config.toml
init_std_router = 0.00899
norm_eps = 1e-06
positions = "rope"
rope_theta = 10000.0
attn_scale = 0.177
decay_fraction = 1.0
decay_shape = "linear"
Below are experts of layer 7 (counted from 0) of a mixture-of-experts language model. Rows are named router (the router's row for the expert), up (a neuron's input weights, with its number) and show model dimensions 0-127. Each number is 500 + 25 x the weight over its row's rms, rounded and kept within 0 to 999. Numbers have three digits each.
After each expert's rows: a language model's description of what the expert responds to. This comes from a sample of Wikipedia text that the model never trained on.

# expert 17
router:482532521506495504501512483490511522518492517469535499479516477476493484447478532500466489500490531509499518532490538522488504516505506550487499470528499486490514474526461477509485500525500492481500540547475469482469500447488501505496517523501466479492461507505499528492502513485514459519514504480498537494510444524490485499512501486477517470475500522538538524432509512496485478461531
up0:496518511516470493508518492500514517513509504487490491507501509500495493494530534469486467497523527493511523454531541500471522497498511484436502486495504510507504507518495498484512502503506499518502492503447493504500523503504500515500506503467481526472465513495520519526488515448498480492503511499516532490515434477445491476451502480482487530508494530523527521477483445532477505511460
up1:509514472514501463436498483509504509500497523506513508515517518460513524539534455508511486500485488441479533517512519521497534504528477508545490487514453469458517550496503492480469507532525520508439505476486492559504532451501457462483493492494467545467511524518466477493519485497526490484481531508526551485512494491504491502508524500486440506490529502532554503499506493513511527500468
up2:507519522507497511469499500464507515457465484461489496500501516479517474503504482494515518478482561531498457475470456523481499500460482459498465508481472464522517483511471541531459500536509546498493503456540507468512481497473505518508499495482491499496491478492526464481505502536518465529454536521494550489506504532510504511534500546526495557486511528504460527520511447518490476481513
up3:490518487510488489515514507473498507487494495479501463467498502484511527493486482517520559521453477477485497506474492516495478470466524537470492476538536530498483477457456499498461499519505524504503477512477476492499499457482571494498507493532470485501528501495496522531523512490488523525507518546470505519519507515475567492488506464457516495531551502537490457486481478483494506580511
up4:537529526490518481486472492498517510483499533492489473528483460506495493510465531527455502491506516476490450494480470523437496489510450548452506523521498508481535528508494525488514494512492579495477516468532494506468500518518469555486495467497509525471500522500478474455488463536472488483510477487497580498468527466506480480493489545535442508518530527454462474483481478461501523502498
up5:493507504486472442486490549487487503472499486456558480504489518508496512491521502522526505513475519491491524507475479528499516507481489488475510522519499536478498440511475509491469446495512515480487455530511477528523434466472514502547500478502486503501477448476477519494536502488485479521497530517482552511497503490479536515487556477475496500482520521504476512516498507454477515496517
up6:488466507510477492522482503525518472491493507494507453491513465481501492522502479528481545530485490459511490500463533493470452476503537548454498505471512456498512493476429495527521482481478496500491509509509478522468546475505503470515505505527526508486501478496482451453487504520492469502473506477507496547487466442487497520494542518485508488529524509524510443499519475532496512540543
up7:456509527486479542494497533463481515484440460475494498494533509489521508530502499500484498586499518476526485476508533483496488507467519481464481518487456490531537457548466504507502501472530471478503510492547506479471498488497538497493498527505497502502455485503516502523561478526466525491516488506508498511519529496508494522519481483472517483497503491553521537509536527516532504500551
up8:521495483503457467505487489515491512473534498504460517543482491495503496513453541499489512490435466464522491476474493474483481493538523488516483500477480518473508508491453450539488534523494494477497511516538520511452469520448490506512501467523484480482504544482488516489506502526483541501517472518554464549545504488481504519464474527509497441536503514474502488476521505492518448460517
up9:518505523495505482526511499519496520498477502497525494527481471527517463516509451534474495503517507516507479498526508479482503480520494510520467490506500484482546514486490466483495458503568525497495527465557436514477490470529555516482521513520424501532498553481467478467512454452489485532493516547518501488484525507491511486494487404502459462465506494528480526488487439467529497488505
up10:481533516504532495485476511423504522526502506518487489496489517500512535561500524542499564500441474435503494509482476515480449526476491473478521526488484482511476485445483525525470505495515485514456508429537480462497528489534479506494515521511478590453512506517494478509515431471505493521446510495498516493490478467537464473501473570531492520526493519505502530489486463505508480482545
up11:500521475486495537438520502482478468522538483492519475533522501480516486515495477485521509505523514485481498487490546514491518504505509495485547493488513462495509513504489488516517513534480539503460467464474501516501503516456502464533559520511484476506505524494486496491493470491503514456509505514512502485493497502534525516516503459495463511501541549500535501467509500447514533490483
up12:453474507484490498479521475516499527469492536548511561542517508483510498505535462505498518505501502494506528538484508453535507495511545511509535475483518482477505499501493493504496508482475539482520548480476462472539509499518546471537480478474509497503548494514465503522517478521483508506489480495528475514519498495512510487485507505490494529457532484480513461450461510475528522516424
up13:499529507481462475522493467544516546516512503528510510443512496547505531500498503527462515510513501495476514491491459491500495490500463535497503509509482504500483515504489453507545502467526498529519500508458513454451495509517540516515525507476468510489514491525483525486479474504505496515505517515505474505505506500475503517470458466485497512476481545530482483525472475525474461486482
up14:491487517529540494535506526440489480500494486531471539516501461497494523532500515509487506534513465516505485498482474480494526496497488457526480505516510517493523451505504500520489495483524503492521469493485533491494513481494552488471501460532484547495528493517500450477530539523478496495493521518522502502505500498521516481466514528540495478503467485548469495529508513497487513513515
up15:513521566529514522506491503491506491486505485540465488495512463474486492516509503495504519506487524503493510475514507481496492497504533481518501469527516555486501478452503459493518450508524501509518463503542520508491490522444527467480498501544489542487486496499549520480520520476463436497469520478504544494519471493495520474492490501479468505500473520514492515502504454533494480546539
It responds to: Line breaks ending table rows or headings and opening quote marks before titles; also "to" after verbs like elected, nominated, signed.

# expert 27
router:481522517489515480456480512510544507516457549489537508490545492477513494472520477506454491527452537523502529492502534515552518481496480562448524522494500545480519477484486502531482488507522494498527524475523477476465471515496476516507515524516475496493494530512468500501506506479509451523468526510499553518472469495494499540479495519515478487520488455522534484484466506506515447472506
up0:518522503486496467510518487543513518474483509503536528523543472480505534525472513455525521464493481456485503463514480486486503539509482497496471501485523494505467500470501489539500544504465503486481516506515491548444493494504476514489518499482549490518495521487465493498511498551514473543513518484475542526527486518499495506496521502504515502539488502494478490496476527519477484500498
up1:525483509502466524492435516478503509538476516477502537497496523476516528496535494513487460523536490478527513481507463507536528513491480508504463489481492488481510485502526520536497522481538487502509476523496504478539501513491496519515528467494502520500502534488497500535450470499505537492472537522513515503545516507445513506455470432501496500499503517541530497514500507521496478537483
up2:503533563481513448534496468509510510440524474529454461484502452514514518491481479482517506440518490506485513499501493502561497480505497492472514481540460489505483506508496514498495511511507516523494477513462503517503486471491483549481520492496497512539486488500493524522481482494493474534511505501468487535506533519493546443482493480515537500502514500521524536514449533503477512496455
up3:497486500458487531500423520512512515522486488498547461480500499492513504529493520469502500496517537463526476481468508516457455530490533483457517487489496505483522491539476505532489527502532491481458487507493513502452472478504495499516502472524481505585504491538487509520470454511486461519439490500482499488471478483534494479516477503474504463538496506533523515486489530452527503489513
up4:504508551499517492537458493487488517528483475525477497470516461493487482534477488485460475533496497479476531495573511469486521510522457536501492509473516509474553504478476495516484474485531537496503511463497476500495506502522484540486536497528500524504497508512455508496478470439464448507486494499486530504489464496502479537525461490474520508504438498512537495526481524529521471483524
up5:453495478507541535526482469512473533521501522512482473521562493473503480525530514540515497474527471531475518485540453542521481517468540524467522479490474558491518492488488523483485505494503480499518513487490478509523522469504500511487497505501499480536430491497494486507502476527508475551523487484507548460524540480496534494519432477462503482477474509537528477486506548519497524480503
up6:489480490481482481521474522496500497479491506504517495488473491471566470507518581477498510521473553539503465459554546525486503494506506523503477478497499505510511521468486528468522522513500491482482464512544491511473531521469529511508485507468493462494468508472489541497473498527520463509494450472519504523505503491503507524510510457485494514485497465506500458483514500473481493494486
up7:471521531539472549494461501485470500524474472482447480487516482462490498520517479504533535545491553523471460493537493488496517509489520517516493493490465529489525524438487496528489465504472469474516447513486491541504532508527520518498566461513503495565505496524475471502468517479525464504475511465481505519502527508497511514517485497469519511501468526486539488529526497479470499476540
up8:483474495494500530524498456520478522516501471477532492500538433489488501477511501494565507519487526565444498493477532517472510495519520485503482512533520545510514502466515471537483459488551467519494518492533432491495534470529505500493502492505496509504502454514451485486508486469496495485487489502474515546492468529515528539538492471469492448500532522524505523522506515435497538491493
up9:502510483488476504541486504497483520490461504489488476478533515475523476521523491547523477522488485497510474475505495479525487512517495519494529537486520473505551523481510534466492461540531510497483530493513476478488498497477499505563526531514511462487500489526473510511498485511482516513467507506534463524504522534459544471477537467493506471490482502496533521540506542512548566544512
up10:526505522455509506506492510507508536489497530495525475526515423486531518504472527523482477538501492511517479505527504521488487494498534471495503539501504515479547483492487528463482519508530475486472486522493485546524517461514476498487464481491462503475531519528490498537502493526508487545486488477525482514485492495515522494518529548508487494511491487512496467501516544499521477552486
up11:494487498506500492502531497491546501475481529530492495493464486454533496423519487501506501542465484525454517482503512480513494490508487474501462515529506540512483515472525449479500541506487484511493484505493504452506521463532480516465510493519491466504469503544533452508508455507511481474526512493490487506518498482482491502512527435513499491475498502499490474531499449483473461474488
up12:513516531529487487504447511546516495534480499497439459504502474506514526522512492497446529566502530515509512498525546472497489509516496543464495500502463502516498504497472522501480460510519513513496482517467503514453499518519510547529544484478512528487469523523476487501523533473496475549510522505472466449493504515480528518499512501511516476462488527467504537482469524550475511484467
up13:509485524507521502486487492468550509515510487459506465519478485536547531516488469503462503503472501481527494507496523568501520545487562525481472500485506535489494539490469517519527459456459477534532463498482495506490548494509492528510480497505499518515494497520533516497511487475481455533490487488524495527517516474483505526468512478469533505497475514488472525478510506507479521504559
up14:513527546541478518511414472499476438547481482472505479538527495484531470532511533506469504556506521514494481487478514541503507480518487557511534482486434510508539513491514500505410497516493498483475500508485487486475483502501518496547499547492467492507496507500451519501528477492513494520480516511515543490472519477510493530476517501533500505516539513502491501501490510494516533513497
up15:534483499559508487502465474463488517483483519469496480423505507502498446485552486538554551497493477482492485501480551467460512558504484472470491489510516492507531446515485462484493511509495530488477519531457466467501485475535495468534505569534520501503506571515470497486448542492545502489519510471509512534505471513487467528476491481515486480489492515486461492510520489469510493524464
It responds to: Commas, periods, line breaks and He/She/was at clause boundaries in biographies, plus career verbs like graduated, appointed, served, and U.S. abbreviations.

# expert 62
router:516508504501487526497491494511522520539515478479512481455553462514520496518527508516464536543484517522510531522505510482534484462515516551437484498467491493512513501477495459493450484517508477449490496538505480510503539468498525517484553506517513533506514519544447494514537510499545439517517528497498552534466477510483513536512480503464499487510508514526478480479501519530518454510478
up34:461449539524557506514491470492479510508483481492529507494479498468514493514486469527515445449537499487520500485474493516550547529499520529482506513497480497514530509496527468462515506491502499510513465486441465508494473499481521503525504481466491484515522494512498494497465508497516468476477540504494520528490500484524488498548537493515463559502502535546477495509494522498505507499502
up35:526492472488458488504469480500516522463494507502517514497491524448512433482524509553465491514498484532471548538462500544492517510476494493482550515500463473490504518518519515468476452489516545539521489487545512500450527492508518525543476488469482503504472526563477459477528525512490507499481506492503481490514499437484483506485522518523481493458514455467495487517506516502482481481473
up36:522543544502500465553529510522487498479500464502564494542548488512512461478516491510482466483537529529482534455505482467531486543492537550498484509477525510495507457448475479497488469472487521496483467534490446507497489483528508499541448515511487504501509521523502454520516500517453524550496516456489467499497486489466542490490519496501490506483542466469511539473472475502499429485462
up37:498512489513486478526517524495486519478529508491484494486499486479478502474552431508468512503465506532503497477488495473501494491468523495485495534508534499532509520491485529469464482504494489544476503529529519460527489461517506525490495511532434483532497521500580486485507496539475514474492516477519482546538505485482510516456478500485486449456471512554511552528511497488467505480502
up38:490496516508513496504534503466534505523498462480517523484504476490545492482509473482513497467500509507494491455510524419485493474513471476506495527529453510498526491495511498512495523520485491502505490504483492500503513471489488513486512453500503537535505494524480525501467460486487536446532492503514467468517505533485564463532470522447479449514522486485451496486497460520530534538495
up39:516508523520496412478493492495575521469515495523514464508472474513519520485475512522482506539469505482490486530493494488494485530508516468458483511464523517492479516460495483500491521487501520531481499564523517504471452518447519523475521514510502453484509523526508507506471484516516509498518516549502505506512467484451460554460488504506480525537512483480490519501506538478498519525538
up40:471556530477481537485506504497530533481480468528498539486540471491485477507492486509485494517525486483479542507491532469539537514497521506523490512480480501516520488480468479480493505484528511530505500504508482506480506502460509486502465478470493541516482489496541489521519523483513517482487511522474535476485489524539553466472462529510507517484552494529461483486522467535486494546533
up41:473471512542469559495537502526500505549523493455483490507510495475523484485488483479480479491523533483508540504495509495505501509475524544481544474472534502437517546506491508507480487513494446477506528513455473505474499494522530503510480527491497501539511523504446488555535497514474468493503488491491505560489500495526507515507510528502506462465448532516571468478519511529542515460509
up42:480499495483522506493475547500489503524493487525528494477463513459476504523497501517483514538449523475529513490493473482475477521466534528452497419471517503507502468496490467510505435454519459500523534464524488471450490512506488474492471454461476470496468541494511479531457465428523509572489483547503507524470499463526537488533542493501525450506504478518530453521506482488502520454484
up43:452507508535471545459474511504496499490514545524491468472534553483517447530496498462484451475517502511510499514494513473534503481478448516499517460487480484570442494547504444514507506512501503488499490503513511488508506486490497507494533458498540478469499530477470502497495508491495461523459532525519436529520468492483472486504533478493504496490484512530495491483506530543557479454513
up44:456489488495447538486513452493525526503495516507506530480481455501516506478508478521501519554455485446499528477500514518514539478488473534509513492490576512483481501480469436522490516496487506510471557532499461470508439529459516472520501519472520449503509473515479509504511527485529484503482468502472563546480529511492486475491506526507518526518473473501479508506489521494476481486495
up45:499511504477496499506518482480513515509503500487431520505516519508498463477508508507472511517458498502498470501460492493533505497510511484458510478479496472513508504493515470536505524511495514488499519509474467478422511483483488477496460504509525499428513546509541541507542501493488474506466492518541496497516508477490526492518497500542508507500507473532448478466500539528509483522535
up46:505575474546491524478486493508538492501495514480511500448495492512543509500510513516473501503465495506483518513481491487521488505465518505425465463535489502545501507488516483518480493544504470507496462539484474441513450491505584462479561474533487540530491504497534501479477483496483446529500520546500473513506497488512555534491477447465534489519476499533480514473484470513476480533528
up47:539464507505464518459491485514506514524493508468466473503529534545509512436494497503477516539506496493457526507484475481516465536533511439494501499526474506507511510499485485477476463493482460491520535488524492507492513477514539508510490502496515495552529532497523506528463553503510519515502529479509560550487545527523539514497513501507467451485523506514541489520499526454517494498506
up48:503489498473472499500506459487516506511519518482532509491498479489527473462528509501502484514512533505487517467472513505474485490496488507491485502490534510509502505473507507525496460543502497503479520467474455536456516498525565496504505525474512497501489515505482468531462502497508502488494472481507512539486549494529593501520450520502480513487507476521503514517492481498491493484493
up49:543528534512504500491514455461510531515474458489452492512498491496533486516462544532502506535505479511503528494432522503517500519534488495514510470495487472534514483496495498531483452539496536444485471486478488481486494489470515517478510470504543570500525544467474492495551493480539409575498538493496547502471499488462467515476492534522495478503477473564476526482544484517501498516529
It responds to: Issue numbers after #, years in ranges, year lists, and line breaks ending bullet items in lists of schools, products or credits.

# expert 54
router:480513519530506499500493483534512531478493516459500491463529500492507482503505511501494488516512513495487522526529498494568470517473509507473548477508547506482537520489484506485494526489533487511485557537490460531510524500533513456488514495502489515510492527515476492510510504504511475530475509510495522531476473474482493529471515509512498470497481571536522490473478540486523438464516
up0:536498495491535507495471497502539534499504487459489523517506488524506489504536492494446513501517512512458532510518547496476517528436492504531505486524495519524499496482495444487454531516461472548500511478458482516487465496497510523506485442479464473537464538470547507452522507489491477501556487505479475482489511481485462521478480484498503521450544549487535483480461460487528446495526
up1:528461568519453463436492503460502503505520519453511498482516516487518523467475466482531468543484549508458475464511508487509506459533497531473471517533452501502520508488502493486553497497523523459466534482502434501503505484498503525500547518483495478514564500508538515537495464512486498501488513523498490489506461503552480514454504488530507541476515475512458505505477487523476482506530
up2:480497479487513483523508502499511523503440506531473496484465492499515495496546459498479506554492469533454476498441488499484513507499487524487512453493507505557487474503450482473518490535496504512503492490495551501499480515487550517494537487529507484463499495502506492463510502534491494509523497472501486524500486529489478489483491513503468519513564461472510482494529483494532479503521
up3:519501479481484480466503466512526530542501494482491517485508475493511518464514439495519520523510516502501509484512483553460541498531466519517475487446523525570516527515492512482526512527534541493490525536480481499493528460494493510491507456494486506512484499531508529527483479523500484501496514535483526496502545468506473495521563501467501504495487486521492512499456486498515459504443
up4:544546514475501533469504497506501493519492518508468492489506490510496542514508512489472489552518539522491518507501483491521505481511463488498527509430506558520506483485466537507450523487509535503509524506437516551476512490464516449515534479485499500502487476575508474481503484524488495536515538502478518514485548463479511486457492489500456505519487575483492498488525515494472509539515
up5:445512502496532461502519473489545497538521515538478512541511487519508538492485500457512537552534482492471540507455556472486513456522473483482509527503452464526498481502494542496497491517532515487482527498491489496501494507468489489459505450558521533495495493494511474526503465515522524514505517486525502497518512458509532485491495488511493494490506460518466501510519498522552521541477
up6:528475552451503492456515537525493503492487501498502469476489506481514532455553508498494521505557497504482482479526473475500487461517523477524524505505521515487503490504524503531441489513522473520491500509492449457527559496482483491483522516495509499494507503572482498508542501491525520472487495490500523518461474466497489463447519454533473502498473542508525493475491445458505491493555
up7:506501504482493553515496493487530464485498484512508510477524539528512451478504481483517503484467526484479515512506493533491490503505457506510556483518520456529502517497453466459505513516504487479531487532563483502516468531490491501518494516531502493480521559495425478494504511510524461511524477512487496480507521491486454488515487460501462502491504561503514525472442465497508501484540
up8:489547530508552538496462487477472533491498504489543518519519488515473490479488483458466524488525469558439539512460523533517508502446515506472545537471489528498476506499491454524514524474470496514502566509527504537494468477489511533504488486495475450479541554488506489487528519513512504528523533476530522496496492489489471509528432485513516526549548478484502483484434496519499497511496
up9:494497539535514505498465489535517529495509460491504458481517519486490489458510495493497472535505569488494502480456516543500504502462542497501504523497536523532510500494497497517511494488517496513504497465490487464462444481480522485554516501521509512483482481484504464488521541447535478529471513502505525519531475530505506495465490527518457504479477486487509496488479514545487508506523
up10:514468477491528501485449520501513519462508499522468465512528432501506489521570488503510543490490513525483532494486526481522530485487472542499535546495515485489515481525503465507535473516501478488531515518504515499489533548521485460480503489566436505459476499522543502506507514564502527483459488453514494501484497513488511500483462522531465499509465546519529449463521517494493492499485
up11:445506573474548507507507427454514514511457503458489491513526480481515504508478497511500473484460495524473484477488532525490487525532506521508511518472516500520530486543510504499453510486513490513493479475507440486496514502487480509498512477484490494484504482523518503543503480462539511474485524512532542491496473469480504497496492453468470516506493488513478502498514463548501479472518
up12:457471513482481510463510501490511484512493515477490489470484536518499494451490469486519488508505478494479517486512486499489481533523508513477528450518479503496491475513537460473527490506503520480523513558523509522500511492495514522499455511515491502462512505524536478456519470495491490499494541503536528489472518481522449481482516495516487546474497498548495511482475492508443460506529
up13:506513507494513480522496451498485499482500519500527481496498494496475517516442531520542488492486475510500485504475504497528506467533464533483503509492488544470531480485498494469493514484500515499517511499517447507491480472508514515535491486489535459502540478486476568477486488482511488560454474508501478508498536470531457523469474549512493516502536530498443465504481503465502515500533
up14:551542499498474497502488527491494552487490464516537507529531467470504494487521535544516469526465510505506530494473502524471478498483547477532501514502479456498514510488449506520498474516494556494477516480505524464498529540499484494493511478494468535507499486526509461524477508510495466526477521480579503540508497499488491476498518522489439453469496501413489499473521515473524528487486
up15:518485505518457525477505532483512510524546523480520444470521537533500516487445505517502505479501487460494511475468517500514547492563518500484490479507471502512507523537480470546524499558538496477464521531503504491491484508512456531501470508510515486479495508527511476501462519506510488498456539511520523509519481526476500477486523527509496497527475507470513447518459463502490514510496
It responds to: Line breaks ending bullet-list or infobox lines, plus prefixes like re, co, anti, pro, self starting compound words.

# expert 45
router:526521548496506484474523481469526523480503498474518466492520525500546474552522510518465535509509523539494513529507515502539484500510524523447476501495473503534519478435465476522439495512523544491489532508501489468479491455471508523495542486473473492528510528559470516512542510523542429529475531459474555518499483524486494494519495485487470529483508537529482502481492534496510482499519
up0:465515532519525503486470476481554563473496510467499528528484552536509547484519534477500467491515498477492504453463538542513461509491524533529503507472540513455509496508513501519465494510510481505509475503505484462471458511518468476520457538487485479522518557529500450523498476491504519503506524541520476486502493487547495511501489472502513513491446483534502542461530450472513545522481
up1:514475509488484506480476511531525532533510480511479511485501504536538461523495484474473512508452499510544471487465500488491504544464539517512520477482484522516550484544479490472500499504480500528496517548476501480457495534519481470481483472526491482454588504466548545499492475496496484500514500522492496488461527493520530480502519505503546479495504537507493492483470547504557448494487
up2:488524527510521456511517493468530530449505481492488491490514522498529482484489488487512536507485502497496473477478511528545455479544489486491514512494562497500505536476516527533467499481502472521514498494514461482493502459433493497483542491478550511527476503505499465493490491510501537526550534529518549518495513539478536493469470441475543494450512512532511482477483481514480525516484
up3:474552524508502486504493473510469522530519515492481507489574485510472446520515457560516503524515492481480505524466489499470482507523526545486463496492513453530473486493495466519496509529501550473517538495471500485508513532495495502541486514475555499478474531510493484489480507499521500548482555482511520504497485510516481492508510490486478500479482520450500479493516519517513470495534
up4:517472489516510496535503556494522512484500485509515506530505511523554508469460485513482547550491469503501469480522498448522498509517513493516526527484476520478556487482499551451478474521493513458509510517486489468457518476513451487519462496544477517505547540491552532488481513492487462547471501469516551516520508460446529461495490491502511522491471515513509487469491525526557484463491
up5:509485493473477502532491447514493507465464540502481497497515494473561473499494441497529507541457542487482490507469501493537512472502473503489537485473512478454486514495501539474464473454505516500503441489524460519503519451494537480493523451503503513549469485534505517463512515520494491515497519501560498456480524506496529515482514417503476511468528502491474484503453496472497535520470
up6:548499452490469475473469495479517512481531433467442497478501493500529540513525524476457515512517485487470492491489483534492476487491550488516503531452515537527477529536468482485518524542521470450480506485512501502513507528505529485528498535450523463477536497445507523502520481481501499474522466515511426521510508485513500507488465481496482510482521519524519465496509511496516459474440
up7:512499465485499461474498505479508480476497489530541513458538525537524473484537518499478486483442534520480490489520506523493531500537474515488509506505489522495492425504475479499463461540511533540493524524485507501542517475484529479496497546449467480503472476554540481516518513508502502490470472509474451514479467471479523481492492511517512495526465547529505526501473558443547494522494
up8:497496468544492499473480468478500500503510476479466492456532528497529487461459513512511497533480527461492542444515468490519485517506461539512523469504552519475525522480517489502534534463501484540555500505507526492470503515499552512527522544507491520526512455499460542522515503487488466525510511469554470502519512527483529481497510482493501483532513471498539489505524492506509476534501
up9:498503467536514489491480452505504527480505479481499488477546500485497533457512509541478509514518481466486490474484542501512524479485488517492529510543511494482527519521504532540524490496480486539479522496504491480534527506503518461532518497523490499502506473522531471557506528483499526523519532491502456535522526475471501543484540470503513463505453534490520473503495492483495494503545
up10:498461491497461483502516542497507517536478534516514489528512518458500497507440520483532520542470476467509534465508550535503461472531510489494452531538508506525504468477479507490485460448502486496506504527480518498526486516504516543467479539523489523549460549483460484508534477501494515561483449473495550501493434465516544511516483474498483507527508483515481461475468492491492511495516
up11:500489480514483535501435509535516513475495485493498496480455483442549485514503505518489534529502536519505494477482571517531524511506493494509525490475494500533515466527487505468514516526465514502511441480499532488493515533474533487501533487536503499501485508502507456520460500513528466554511505492482487515566502531503525486482499479488525523476426492501520476449532513558514462544528
up12:467514464560506492484519481494497524480498499467507454511541511488509525457553512507481487520496526495492498516461500523508495511504498532513484550508503528490537491502496459510508517519521499505467487489450483506447514462531513492513507532519471479502454463528513523510496509493533500515491584558514485517516519484492531521470524500493474516469477521464511508475512482504487515477477
up13:498508525517543517523507483511506499488498535522481560488513488497498496491479544501510507494478501505526500476507501530559458496493508465434500508495464466508510491476494524474517499481482479521530501469466514446492540505492461514490510482499495522517513484491482471486470481494513501481491500513476536524485509518464505481538493508486546503484512543539500555522467472538466494486536
up14:507519482521462503481501531525510541504469491479514517523497533472535516484501546537478533569447497529489508515438529481502528468487510483516529480476464456511505509506475504492499501506487498575505436532498494476522508527483498496538546509532473480498502472511507454481514478477484470497520529465509455556500525491504537537489460525480515471513541542461512469483503523526460488514492
up15:542509526512488481518492483534524491510514499479492502484551480525501507458515535479447498491540469497497467483508488486473502428507472504512466512496529487491516442487469481484493537534499532458482540535494479451505512519499478475510509548499485484526506465511426492560481512467534536511523519474468496546497495546484455497490486485486529478494503485480510503472504487490504502514429
It responds to: Head nouns naming a person's occupation or a category after a nationality, e.g. American politician, actress, footballer, plus taxonomy words like Animalia, -idae, -ensis.

# expert 61
router:485531520492532505483489505530540520489492494467526534466514503514551458522505480511466527516502563482486537500490546485492482463475494546461499493514530500509511499457479455508444444494489513477492489541487459491457501481472509481518516523516482513496480519535499545522512537478485467469486555471493561493494478443477492508478535484460487504510498535503498485454488518509510484535487
up0:483504517470502484505523479507515519514523529522490471481547462453540514505520501502474487508498523494478530491509488518534495525550518500470510551538469496527537489487542514498488512515539459489539489566512482494506530481519481519540515503503485547510506482519510543520479501472522506507535510512526490530485490469461505515445512464485472490486511520532463550454495485522481511517475
up1:459526490510478491518470478517482515509521509535547501455509462484498481532540487494523506478506488519496514502522501474468470491518511503472474487548497520517482465491508467476461483510522512507484479512508517510477523491482512522538510471475489478537507473481506510526519496509524489449517471483501536470500504502549495457477547502457497507515536503488535445522478503489487481526493
up2:495538490478490532506496501516553493547492476449494499517518513528523516519495482541489522463489488513487466467491483510514452527484469520470541511456492492524461517493491492529499500550513451470503504505488518477504537484580475490527474493516477500509466507494503526517512506483494483520519486456552513479485482484539505491482495518496494489490556518520486446499508529513497513482545
up3:529519495531497489493448535534520469485462483508538451516505498549570470492542515515492537516523479494495502517509496489504495542513493526461507506503520503519487483541477444511475455539525491534478455464494486511501502458510501483514487434527512531528459486497468484513499513485505490514534533503501509531488522461456504536488515481483448480483497490471514485489506480465548512516479
up4:500496505519522523504485474494484551484423508485528506484526495504475446509537498462510519513509538431477488460487511495494493499464482514512533459564543451486539501520517483536493526484530517495499486508503486515486463495477487468506488541501475502479513494494509484538521503510500479462493494469492504533476455475474485480501492462468549461508502497478479512514508467496466492528474
up5:498499489521501458495510518531501527453497501479531504520503447513552484496527488450454474517487505474507509466475476484482519472447469481450485487494509506489527537477483507470467468509489523527517488523475493498516490499473494486554469504489535498520479473521514483506473533492465492501464494474565559499499454480478482514472526478442476471508499501495550486489497499506531527531481
up6:505498485547535525522510522489496499481522450472498528512475489486520477504509431486515531478520556507478500494534468502482489476502549498505493468511485486476434524504487478551493522524492525474482512498489532515492522500425479513454508510489509480504525521511525546509527544556452491479528495513485527481530502463522510492507484558453507490526539464472505544547498433519490543511483
up7:461535520484520510512496555492515491437539498485483482520499507498546463506472517488508487498535523546547471511500507510501468478514480513488528470514503488506524532484518519499474490480522551505495544522465537494546487518424526470479518466464534496521510518503509534502549476498476493487521492511498516511484494474496483480521512502488463515519525510487509494483520532480475481476547
up8:542500509465510461506521460497501511483491511500529482491484491487509477538505520478490492478487526527466536535493509491488493492534527506513523529492528494507513482482494553456485523515496538544506534489465499527516499529488495496522493512525481490486505494525475528503480485476497485477531482509517456543517503518479531486488481463513525442468521552475530518507485482480490511541514
up9:479494502503535483477511494497490491494424483463508514498493544526525510513507560513481492478529471478490521432549490495536511525503469558498481497488527504462511503490503499513473475501470460492475515507497530507513533467466491544536516507480507492514475514523507466502510515511538504516517480479554527552485465512501502508467504472458476480479477522485491462436472525509472507515481
up10:529526488483551457501479515536489501489501476524525532469492489516562484520511440491517529520534531505497517514470545492458518480529500506496519509522523471493456498470475488490422451497505534520486462555451474498469507508450527474502513497514552464502478515486508507497474530494493484517530520494509562484486523487512495455507522504473469508498524502509536519434509515477490514514510
up11:546492475466487470485496468531527498494537487509550502467490467519509457515522458528518525490504503512494503470513483485528546479492507470507467525492505523498483513489503541484486480498515520487537527529507445470509536470513527523505511465523466498525473466542521500529515482506501511524461537512490525537514509476508500546549496467499427462507530520463507504497506516491491505522500
up12:560505497433487477478469519503544549499519474483489471494489489506554546504487503511468522494462472528434462456449524477533492514511499476511510522494461496503456490537495484486488494483507510469516515542500484439486513491496545513501534483544500493499536487507432513496504490466496490511481508518479485509491508503509511491522485481480505512508492520543468542467470524462506478501520
up13:465539541496488502471497474506465509469439494499493549524583483490495497493514521483505481527525494453471525451529526536484499533518487491473455482555510464509477485479480465506463478506497478512464487513533515491489520503468539498508502492452503511477509515488495483513503521478527486495483464484473496519554494502480529523478457491529498521522523488507552497523540506509485480499503
up14:502528483481509485519482519463470487493506499489489496576466516513472520541514484502525507496500460507497460530500468490481458505505478506539449508540477510516518510502521494487496500508485511470482497526473493470505519514450542490493500511506546511523497543481484502502499523519490557496499535439540514494475465499474473490510500499514542541515477532496504533487516489503531459502496
up15:460492522519510479487445507486510545480515553507464453512513504508520562479492514525472533469510462465502487458497489514465467467483523523535485531490484486516463505483489500476495512505553504471504482533517531514491515498482491531490496475555550494497499459470510527503469492512483532525508499486500517502507459532509463512475482489486540471461547494474495502531528513531518509470427
It responds to: First pieces of uncommon capitalized names and words split into parts, such as Nă-st-ase, Ahwatukee, Mort, Shoppers.